Weights of a small mixture-of-experts language model, trained from scratch on English Wikipedia: 230M tokens.
Below are experts of layer 4 (counted from 0) of a mixture-of-experts language model. Rows are named router (the router's row for the expert), up (a neuron's input weights, with its number), down (a neuron's output weights, with its number) and show model dimensions 0-95. Each number is 128 + 32 x the weight over its row's rms, rounded and kept within 0 to 255. Numbers have three digits each.
Before each expert's rows: a language model's description of what the expert responds to. This comes from a sample of Wikipedia text that the model never trained on.

# expert 18
What it handles: Last tokens in table cells (X, Won, Yes, -ed titles, Maroon, Pending), line breaks between rows, and Chinese or Greek character bytes.
router:163158095143131169160159107125087121148158190121164179139092163118099097140174192086187101157103144095191123134131182097134143142138048201128133112129124175105101149086165176102183092129154125140090129148128103101161121157150089166139152140150111106166156163164135127104120122195107097178
up8:103147089157078103214117155113113053125154081110130128125122102117179064158176078113139117172113097134134114116105172151125193157132148113161077101125146076087101125120110124124122119142087184097168147066108110079085129162079095135164160111179168141095150156147146145130151088126068139148
down8:137137163096114127115161114163109165135105061148085144096108080126087101070104108156115120118156132146104152168137039120187081117096111103150152081137126059120144105128157093141141122132169157178125073081098090138138071129176112120082190085144146085104119105053120124118118093094177109115
up9:083119150151132124177156113075175131169158163145145109124069137147149086095147121060119086151227108165155156065143174106150216132115142105087137126129115136132125148160088090117110086135146156141167136144167074159121165107126162081089163154085103145113145153082141152152088116160178120130
down9:151125167093134142150170131104095111135089139126122177080104142143142123180127095101083151098142198142090100093120148100138206133062149180115089112133085088108116177122134140126114163113148107108087105117173189094193111061152219166116082126141129099130063157133128105156152138152127118127
up10:106098128160150129116094156067107116150169074115114132116116077101186115086109169139138209146081191156115131124136126088080137174133119142089113083123153156179134163121121100179112089133128120158107124098104054140145185137161106091114129144123108141133184215113119197083102122130152162092
down10:118120200170187116149082142108129081102103153147101169071124094094147071043145058147138103151083117147083128130135129125146092135149111129148121161104130117172095168090114136085115135131070125115072065065115144156159152066132070174107128098106147166137129134145162131144117133082114119171
up11:125143132108136120158124109134087113131154109168121166125114053110111146194163111094142156107098121092170138102151155162144153099152086095081105156147165109133049161125156170172132074088098093087086172187093168167147082188102149055165086110122118094104133158157135169153097083131126131114
down11:172154167093112096140147161121087120135125163142137166077180095175124197179110096094183076113148165086116083046157122111102169108126085154115105128102071099129125139147132172170185160157124173131144135154102172070102127085141093108099101132125099157092126119151072121166145155139121178145
up12:168195130108111102136116101132133116128086145118149093175114122116139136158106145110123184136127094111145111064158147071159230165133138181030069124102088110110097182172116107151095133104089118144146122092118116102101121129110086157127152170177112082113152181164118109129124102141067112165
down12:152146164194123107103025130134143191128112103118137146125108111119135127111096125164127065105208127122130115114053120099148180066140085090117182108119139048114074156134129134077119160106164157132133156124099116150150114129146101142071120126101139105117139131206139106128087104166092118086
up13:104123138122145114121160220118162107161095150112131043099117110182180098123178105133145164133139115079146149100142172133137090141081110090129124070130206175096130153120136153106114086140018168088081124133140157169135120143150134114138153119113160138141132109070103162119158146078126143166
down13:127078094164129163097164159190125151143155110181122136158186120108139148062100120130124110123109100144121106085188106204104080121103108104123137142084176146163165144159086099140121145169110159186089157108134101112111143063064083132123177115181111144092133154105091167139131122148205136144
up14:105125082081117170180082140130210157132122140168121188151096189134081156125149121125097116107105126155108135097135154061157135107078131110156171129156104108146170157143080189171081179170123127143110118127117123126151097191114113170115095085134069085142159176180127151116130159173135174121
down14:077128077136144119126192125164149125151097117116124182154098146143141080111118130153103077148130095087081099148117076123167129138114135085121160177079108096085140147175160076142189127098187109148183089165115141130098169119116154144140188144141096124160129071161070084185147138123168080167
up15:162070195126137128104095157110133089097160088156129140106147186122157163129120185140201093085170166130104156078076149139131110151091127094133119116110141126070103106155110132132074127132178168157108092101192126097180065119200141150154162147155101118142143162072156155134132127089169114145
down15:190111141099120123103112155100168125161133125123110170174162136093114131086159130145121081129153132127132079139096144141143159114089132084121160139155051073138064117099126075122080157135100115190136156130241159141189133124163164156138132107066109081134167163157116094152089131160160101163
up16:165138142133135131136118092078078067107109130138140140113132148158120170114104102117080152121190167109067153083071129134113150111135102128095090083134146075151101112138068092120128164147081115125169141129061200065135132098077157141104121135186157196152145141171133162123154061159147170136
down16:152138133142072156123116092135129103123167121108081129128117134183117170000144167114079135072143115117162130123143156122116082126113144160170114159137139149231112153184132114136155144180115136081063133117137087145152111165104123094185153129151129143156165172125077111122082181128131125135
up17:113186137125103128088057186101098182092088097126163147139095135140159146185100166094115138094145185134083077117118124109187177168123090166139162115128155138100131124084134126095121113062092144074136120182145141138122155115138172135119095059162130113144145137084121067088116126111182142067
down17:105147149147173149117158108141163149106115098059144105143097075131166179175139169118114118114127127136154077110157106113136100129164196090186114157110105136157111151156097132146122124159113083128110136057097156129135167063185101094100143080116209147143117126151155179113077052118076139158
up18:117143145169093198056140132120140118095108087144113092096074164109100134218166156124168128096139132115124123085144149113112171181120142108073116163111092127103117096119166097142144176198147124131094147113097089155122137153071077112157189143152101086129079133161158094120127094142053151121
down18:195148062127100138082071158166130181169100144102097134155163092101192154103145138157170167140081127174146149087134089157189130076146156131151173084122124094148165112118110135119120113119079131097144103209182186093134129123069094113103142101126113173076129122131133153092142092121135104131
up19:162087123085167153133117068122119127119150100147091089139177173107109186116194068181115146102181183165167123110144181123121153119130093100112128074116122097123172119096126124078168144114128136170121082129153137097054081062143163136164122125162119109090103087164143074144100127156137179104
down19:095120095112161118129212132093107149071132152166135132120118095034200180156123167101156112131100132138155095112125129134207119129153144127050185134110154080114075105137087138193143096134145169118146107104129126123151105119161133129149128089164153163157135172154153113145191116066116106117
up20:123171122095157141134072138104139114117162118074109071134068157087121118136145148152091128154126091103158135066118148110138112124100160138120089085110121155034166142120184164109130175165077157109145096137094048110162088098151165187094107144121138171140155103070174143101098115092131130181
down20:172095121084145174151142121094104140080136145136128124130132104166124157145087114068134112097145155105127107113135089092172095179151146163121142154132076156080136050135072145081056164108139156163122098119175143122098057130153138135061127128109179092099066124125178149087062118101168143122

# expert 60
What it handles: Middle or final word pieces like -ath, -let, -ness, -iege, plus dollar and pound signs and words like support, due, cost.
router:141151065125092161180154120142109096169140147151143153144093163135120067139199155057140121136103154071184142121098203114147110133147044194129135106127149140126098150118168157095184115135124106140087104133146101115141130173141114100159197153156117131125112160160144118115124131194133065175
up21:136118124206159159098116107138154027170143112160185119091065114156167083127114113104084127120190120147103184115143153127145136149104149103157107125143148077147136097100092078169178153116109160099154080160140132136197116126149149128084177203160131147101095144137174161157147125150145123109
down21:157082163134083146174119158093104066128143055140136130162113185101185133126160159146090113115119086119120071156151191074097141082172158104144156125161133099168115170123149143161140156110181068123125129178139130168152099068082124109141116133152096071105137139142098174175118075139113158161
up22:135129159068141142138132117144096145116121118123127094154112201118082139119095141163120105089048086115105143159156158058148177141126158156130086129083153188171103176135095042182146095106108160139194133145117120117112089107105126146164153169109109152194147093148189131143131128092134141072
down22:132077145143147131126118157169165163124097120114148151122124105121115124099147058151110097118124120195079137232107101100128139106073137129118156136176115123090143093123160057110114150118122175134138123119141196183161065117191140149130191110173099146152158125116094172179141140102053130119
up23:110129059092143188117137153128087142111089094124141135158192090136095118137113122138135207096136104116141127068194151125131111155146149161192128096080147133140166148135201170145170143121119082165072129122126140150105093070148155118182130171095072103080110171168150146118124119091185114142
down23:057146121112127161104143156132113182109081143067075117132131093109169098089110138126110149147061144105122062129125147176193160103142120159127171093150138106067114126138155057172101088126076115128084145146137185146139151088139137152063146085098089113104123117154156148136154101083184083135
up24:171144082182177103181107141130076121177146127121158119177133095083158162088120145145162109138107115161192190127097116136181126098069139149051163132115117140124074155116099157131156114231068136118168139152142112117135183116165146119110157117094136104126149131134130056155113123140111161101
down24:119149137109200139133131201176069125069064074090133076128141146141144109115129119155173170122210116158128127046123102078106149121139102127089098078129078076114183101168138097154162128165128132141118127093133123129155160140123139116143134139116116122133103128129189121146089117121223155113
up25:082130095091118125123064103129118119128179148157120175178064073061120183117122070094136157113105162121146147101160128197110041164090140136144041108131165139140163154125185124084142139073117151138121101103110124117097168139108141111195124123120137151103134147114125143162136129195143157129
down25:085158119109123113160106083110146173148144162093161132080149085123132164147177128160078099130128143083128103103138144150128183135097078108141161121141130025135173222097149153122140148184151111172076125144130112057144135133140127193173091083157124115113122124094136147129105167146080125181
up26:159139157090136126086083159143120151157146099143166140136133152194127125108127144084142131102135116100156181136131147128119132103126185129102168108134111142101185062127158186145086123124132117120060157123092103147068147107107086141135124168150131038128195104070104080172036122105095159155
down26:169148167087120112111068121156150117181144219176167147141112171160105115122059115125098139133155111131142113148118133095120144189149186194043153145110117185118107117146136150136105130148202156126185093114132108137106159138106174112102113116129108084099076094114145125146143150102053115119
up27:154172108112139072138105084107157086138127084129118197093110154133094106136179143141122084160081172085088158115178125079082121201098149119146077105090164097131125139093150093110087150133115115133128138129057163165152110183179130163130129122086172174116133111130105161070128119082078153165
down27:112156073178126084117127099127163164109058152092092102129149131127196143140127148122062069148115172159128144120131143129187133112084106114175143156150138161102129115145151126142135173104181154101147104127109160137082134101167054100112167123163154135152108180133188079117125206141191078134
up28:145073135157150096123143161113151111065137100106108108112041071167196147123108102143131156102158151065120157140098201135118107149078129160142112043100115123109125172166137082102154121116134096140189171140217122134140175155123115122102147146147148155088087145137080105126110115175135135123
down28:137114190175175162121089122142130140141150153066119162145069115074115147145123183112111091123151107102160083167130183128135095165172109110133071095119109142148084116094088136108120156079186108072133089103123142158086157142096166061160100142130082125102086129100158195147141153122069135084
up29:154115155117180128067155145136114131153135098159142016109164149113171136133150101115141100131127040096198111176059132119168126116123108113121129091117092129199173090152118155117186100092095149092107135132153108106122171135151119127129107117143164118174128152082166170151101126165154087076
down29:213129109125134118149166125145103116127188130185115107174145191088109167132181126149110115159098132155095141068156108209088087092134109149086136141150158087156126140128148116047093189149146164087068167110120182170145078149154075103138127100129094139129105132083123118126126158126151151126
up30:137169073104129098168124065122146164146147104095151103152098146064097162146148183088107139150164127097086188154164154121136150099154145196085105122124127161121097200136118155111079153154190151100146167157112097141206133141137169145103126103093113123107091133057150134086116158105068109128
down30:181110120139117087133086101059093104105081116148110144147121139130163097116156115126165149125144102122095128077081084068153142128120158171117127052120060127105110124118121150184084120201139113155135089146109140102188191128152152155116165137131115131140187175075162097140097160081187162098
up31:107078129164135108150074144155112118168183060141120138132159138133153112155136130132165129173088084118072165087149104182177094103083081089107125119064164110131127116119172099084122157205095181129152101130146093112168147145151151104118191102174131131105111032141120116104150151114151135097
down31:160144114139213145127135144184133066144106119152110071113150189065129169144061170131112138120105175139064148176179083111133124076163150116115121103143137122112100079166149121086133144120058089191140168124110146144133116053114125138122121186084166108109109132100170086128127111119131138137
up32:147100123072084111192110140127135077155083137148166089142091093125111147186157070144103137150155144150124198124122122140130106118131158196158181127132142054173100085143096088147159142136092078122111136131095077133149118069111153057152131075134133112142156086101057115158143100080121150128
down32:104133144194062059154139151096113132143172122184116184124120133146089128097151120146149158149171157112138091102163147107193085093172107164149150151143103134052140110136163106128127085146153121122138130166126142148152120090109139101150158075119126135035123122115097179124170216167135170158
up33:051067146101071126167138155114120124121112090144119121105102127121134127133181143151126167116137182108150121135122147110103086155163113125148184103152202119098151083118120144115138113121160183195103175141161170167086147114172179093110099169150110187108102184109157163068072081089153125117
down33:115057114129092085146076056154112143121164136113103147120161105142115103165117065178095118139123104149150098130060146119200164136126083132151132187141142143190194131115143170113085124108132135138140132138124160092109119082102161126198113125156104161136088171112151059131112140065156092174

# expert 59
What it handles: Degree signs and digits in geographic coordinates, Coordinates and Location labels, plus scattered ordinary words like so, close, Church.
router:115143077122110176159169118140094100123126165100124192155101147141101081162186178074150086182100128114158145134176168130137102122114045197170124081140103142126135150104143155092150121128131148164084173165144108068128124149143076182134154126128129104143111142164123122063083145191104108169
up8:024130144170113115128155123113101084134092061103156155138125117163155132131184075147118122144098136200165183105184161137154132108125147171181116081182109116144135099160095135093157133150139159133154174101091145098074122172113133073169166115110162081147108127147179154103131118158121109180
down8:151096196071121183102158108153127152069119065156075135085123084150125126107137084140130138091133118111134114157145066103188087131102155071148166099138169073164151119108156109133176124064188123169119066144146118153135087136158140118084116148154103094118117091148081144142110132173146071135
up9:080119138155119158179179129043146121157121128153122138157087073178144074134095089114133077107167093157141115080155110131176143135107120143080143140095148079140134135122049086087075125206134124151127139182171101205125122158137151159120157109087145108125141112148118188110152109095134102154
down9:181116122142133081200136102141062070135109081135112120165119133107114119173126108133097093131165154134074116060150080116143184131117096129209099136141136085130101175131147115119130131161156155083118138121140141150160119110165183113083104132077131062159079191111147136154143173160088101185
up10:124139147101139140098046148099108150124077112118113115146152118117140132098103157115088113166155155108098115086118078101076064105110052129153140102145134110162170136096126096205075098085078149137114130142116118119138196095122152139130169092115061086073181165085113161077162125114136164094
down10:108140102085164073180139114159124109092136141069135188100173167081121087044135106118107146139132126191082144114124121122143132121117160186153139103148174116162117113167167152138115147206120115150067118093122153164137179113114103191134076127115128127169104121112170158159119142098169179189
up11:139180140109141111147083167110056132150105147156097139137121085139130150117175114077090102133134097054150117109147076122160139123142131180106078178135125094179141162131180090189101094085130159132102147153138173164126130197123144107107142146119079043095156098123124163134108072073156125087
down11:110131200119120056185232133176119124069131112078106124134179111141117133143129109164129090117124147103101090084104099160084140101100110158134148164160155112176200116130111182127066144141119168185109114148135113089155099111133134097105154130094167206133087090126120128105125111120111098103
up12:080151123094110126176109127129161112104083158099122079157150085185143098164147116114111169121105122091130154070087120068148118198133123165141037089132124100101142164148078112154081129151127186169156169166133140075141102137162133142134130147110167119178082125168072121144098083129149085176
down12:155183175146154095106082171161167137136076164126172148105130206106163166071171134134087133098136131169131118107117136132160143087141091065140115157154112087129165144117141109072091065138182122104110131140137138142191123160124071123119113111129149154173128139156134044130087100090103079078
up13:129161122110103138146113122170149081154143157168160079102194146174151093155177181142170142155082108092081149150136114158142101095141147157172148077126161082132132167122152126161141116179056196179143125198141161123130161156163160108163122084098145128121089079110120098139126141187138156183
down13:137132054156112134093143141158131103124135124122152117128158174154096143119058171131114097149109091133081091132179198198107141117141123045126118167160136144149107099193147120184107113156146156196114149123172087111171082074160080071108158154129145125089119156150073131100144093154126115120
up14:055189109103110102108100111164129175085166081157113145185094167116076140211153146161123082113110141136089164109160113153104145143080135080148126173129138127136173160139106212167132140132100157102175201159124149152135139166161142137141137086131092099137149149109116161128126080186143166137
down14:136092148131105119065141143088101135187110056112144153126117192112079131137124122166130136169144110112120074132111091145156124131115089112059107096092110117109188161168114126101175128129185139149107148105132163134185087178110089152123144082074140119130195066120138071160151184163181115119
up15:150113150095115120097095089124144094087131085151124108186149163104178177143118172127139143179214142113162130172122201163110156135141099078172178098125150121115140148118119141166078088116129078201153088170147129134102052128170116126119161122145129130166050152117166129136156117119112147081
down15:058157130124123127131143144170151124127161106115155155114143153133116113089145182147163082109125075170118117116043185111096186121113108091129152116077085099130111114135120111158174160185110075127143112181165149178181145119149128172183105095117125185108136135122085167188112080082165085128
up16:139161141131132188105078171139125098114085105121123173166135098117092130150110102131088126140184121149099103084080138134164106154130108169046179113111165113098109157150102112125087115128123113128165131173102190010123104110118130120112156090126110176133164157180100149106180075155091143083
down16:185113142146185116073097159115120136150178117129092122140112131162105140094123132151096130049142093120143148116188110149090119112147155125088115144119164140173166153144123102113209139152151104113060147134125079133119140137170048120166147109103126104167102125097084168075035181160105095118
up17:086165106133036088120130140086098188163111107139128151169100135164181214149104136121146141115135169138097144142089148101092121143091142128124171121080161114111148156136132131119166113109059139158148071135170116102133101137098160119102116063141059171108147122106089085122159149155215118149
down17:132145176118197113112123158162145208139102088133115120156133125125155137207153157115130141105140121126140104128122124129129199099184147129197152161121149116119024135155086129101122092133095060143133137049127141155142147080098110130128096136124153170141059112133113139086058120141122132180
up18:151135130129133158076128127168115047164064119178160126146086091167092085150152134105139184171132147155140138104152117221097155190178087138089173171151102170121162147097138132115157185175165127124104147107129176119128130137106101120113134147118129122134116172164185147137131178154077147181
down18:094107110171162111159085106161172128149144097079103083193129085111181150099076160147100123164141101120191092180135106106167093114163120123139157067102147111158088072088111171169142064105096102121148165149132173172161115078147131151073125085095081152130123170142129102123158112114108103160
up19:152139179130124083100073104170118103128160106164122134107168102166136190105174131153133126119147150177067174150158184124103158158107135116135176085085140129128183065128129117122148234150130107118090100169130131162078108076139155108123155109164074128128170100158112147177071118138157164135
down19:127136143137187185106166076124108096133130102083159051087148125081157108131186134113095168190116125127124112096094112166164123164158118122162113188107139109096108191147091174142146128111105102136097156082163126122146126186121162088164102106189087155184160167135175098073131110095104143144
up20:133155167098140124124105118102115114135137125104096159161065130110154168124154175156106151154110090131190185137087137176177124129076112154147079087146081099084125058079149137133147160119090164120101166109198088155151150132146163104085103150107117139099190132074130125066105169119204144120
down20:151113164110196121222117091130185130109087172125100138120097159119112176170122142119108139133104185159128045141145147110150121134155164147164123159143113192125074086135071169121092159081126108121133122093099190111126096124148078098088148148135171071166120131135160119093097091086158147144

# expert 44
What it handles: Apostrophes and the possessive or contracted s, as in Shaw's, There’s, O'Connor, plus some mid-word pieces like art, est.
router:156160103156080119159181141143083105121168166120127163138119122123123099136152193035174099157124172101169125129144131081178120135135067160151133115108128143090100155081179138094207146137139125112080150185150115087133101148174106128134133098133119179143164137179132168101077120164079083152
up2:112103137108163137087142117101158053148095129149134126087142088109162129128105157133141161167167143072196180106099126166105158134118143146060107149132152122148203136200161111123142173186112122137126141216137124163125168076126163106114148065126142119089211095123135131139173102116149122118
down2:129080110090081072138103146068191124129111142165156135095102143157105145133108152166172133119142108112177085126164189175160126098127162152115118120103142101136103194116115149178140062114146122135149147213140112168153128087125077101170109136160144109075129124123098178139120064121110216139
up3:133146140134136124125114163149105088164151177153170144151107127127085125122186086092154154101128123126113123153213079124101171171120211088148121120157176103111129139114195157166102157134165172084095094110081128151065056144110095136102127154106067089128076148110155147083086111144141096108
down3:072129082085146123109092144151138179101089160113148113201132108124190160077139143122127069144142166164116089084135123152195179117057118128167139179090103113122152146146160092131125072139159119138122144110190097118103165139104142102107128073088123175199110168136104115112193113135152129104
up4:103101080118057075132127175090139176159130158159118088137113154110119105102115092080140176157089111160139145108095086125155081144144142131139157171087123129117101158126078153146112165139158150125128133167182098116125149063175157199097097128183095182116189134119055142091103150144130123064
down4:192118115115103143153138138146180060071154106162083134099162109088182144113198076156159100147081091119154140116132121142126107140121174140067125098163116123121173098083122121128139163110148158092147099067099129148120169101130061151080142158160150088114107141085191151088165144177181136132
up5:170174141104102127152146138086082101104140125255109116145094132124139130106097161108094107094148189170099140169120120081136137201131130148085130143080127069125155140156145095093138059091153076112136152101176125160078155110074141136093113086154103107112111085133130124158164132100143134120
down5:143125181135091111207116159168132159047176104194140177098088110162097164148109094108136097122141125124056131124112108141099169188125125133127152130113136092101122137213100066101109147100172138133106146139197174150116113127116171130130159112127125116123132108167118122133176079062131076109
up6:148180052155148109080119151158129159145099136143167122130188135086079150101113194112140157084138170098104111133116129137149110116119116122129126095149086107130076147087184185157125036162120122168085159121162102131183098104125140159144107061141116083112147110078107123067108096109113165077
down6:184120083125122064095145122117130116103126148085131093091188147082090143123151148155122182172177117117117102154122119086086197114130116071134132114120132073178147101092126105097126121109177142054119167116123109195149140139104123135156127081127114139111120123139156083224098196113163129176
up7:110157143143140143149144152135142108117154063154094198125144189146155144095150139143182147117180146135110150140140205081125166106133103126169066103153107128138105157099196150104150120110084140082068071156145118157136074148103115073123097072137099125110079123165191128086124126183171154118
down7:182146172173165071125142186137143160150135152101136151107114139058153126068093079142145092138098152153151084166123099208146117156144157097120164152117100081099164174189086155129114133146118116095120123141110126157141192082095183141147121205141125099133150118116106110150103098151075146184
up8:093094060144069169180145185112087102071184033095139093119135142159094108159112113133172095164144113146084119097138155079125156146138121106103119110176170162122127155136065119150094082165095155114116123092113168136096133152088158111173142111127097167151105136157193134109150099126116156172
down8:150112114073178159121136176143100172103099073156044159071098135128101155143053112136112224178098118185107111160101076127178133125077131106136104120173141111108135146139079162141154099091148104098104146141098165189074119158170141109123158127156159123112122125100138139140150123141174141150
up9:118131102139117145173176126076156164139202147111173137098084135151164102068111130075149094175151140150110131088135105095122172095131066086011148165089120063116122145137095056153145123152094122150160127129185088176140136102136139143139135098149096147141152140119104156097088109132130122092
down9:102139116108135110183181137143093054102104149114090133146157149131121126166134126084082143116130143106117124084147101157118198195104160114146083094154121113079146151130148115144109151132148122129150129107076200061108106114134212143044140165122171096200126139127179104115133172137147156170
up10:110103133189087113114123200135121107131169096117126065075129091112153105136062193102088197129144136145119102192115077121072117154118155143146095124084144147116148130128215110199104118084080142147131102161146101182140156141082094155144130105111077129127090142137160167138121114118157096103
down10:097172122180144151125111129166178161124141147078074102095216112106147088037126095115103109115105115148110157135149142134112086039164150165147149099145114132134123153104102118151147111174100115110119138060137142124121133114175097131077054192143130155198120089109172120119115139123092108147
up11:098104114125131126178140178097086127151202127195137171089109062132182159130159102055134135125157170135095152140101119157164096118124123152132132187135153124151120195095169126167151121167159116078116126187158135139123106151173106063165158110149181138084187151168117136152122113075155130124
down11:141146146135168117185136122149145096083116132127147114114195111159071146174142135173103125109170178113136094075132153154102059118146140151138093168147082129128083133121090213153078095101147105108118127186061097106111121139158108166065146096164150134163102103105071148180167118140136104080
up12:133129129103056123133119119087157084138108154109174106151100104175142155149134115106117083150087118104166144046149147071127101191131082165081114116158140114096173106163143069102159145094093173141121154096150139064126143122100110096138127118119129142157144158199055113172156118166105108206
down12:130169139188144149106077124120160185076122119106109121128195141109132109093154134129173134124131212145143205099106093136141198124158147110142205168147114103100141140109162151065125068105126166100107133166140178156138147088121047083149134154153121145100122108163101104166102136148109138092
up13:164178123144104078136094195130141130164140129135121125064111104140122115093122154132129134157107103127101175091126112114182083141179114112081093088125204166145108119147148180123156154181106146106088131149141168112056156087166141091085123106176121174165121093077122082123134134160100113220
down13:124109060166117164092117196162170170126129123144156158126144152081132089097087126154071112130144092137120111117170165132092126111109168121124150143140108128180158132228165194162147074159151147118086139115111063093114110137062093102177138121099201139097106175140120140149089155115131131146
up14:118142088066117120088143123177122127114155100137122176172082150113088135192111171139181123120096149182080075086130124113140095133112131095078177131120085083120104103054165132157119140153090081078114094074096119145093080119129140120143136064130089125161149080134161134078116103132100170185
down14:033122089184072163106144072180086168177094125089112163124111155129132117112129115156069092148134133067121118183147092135154118134109111125098135139146121156100162133161160133153170079068137126155101173134073138142191149185094159184103114094100143112106109101114165094126144156105154089143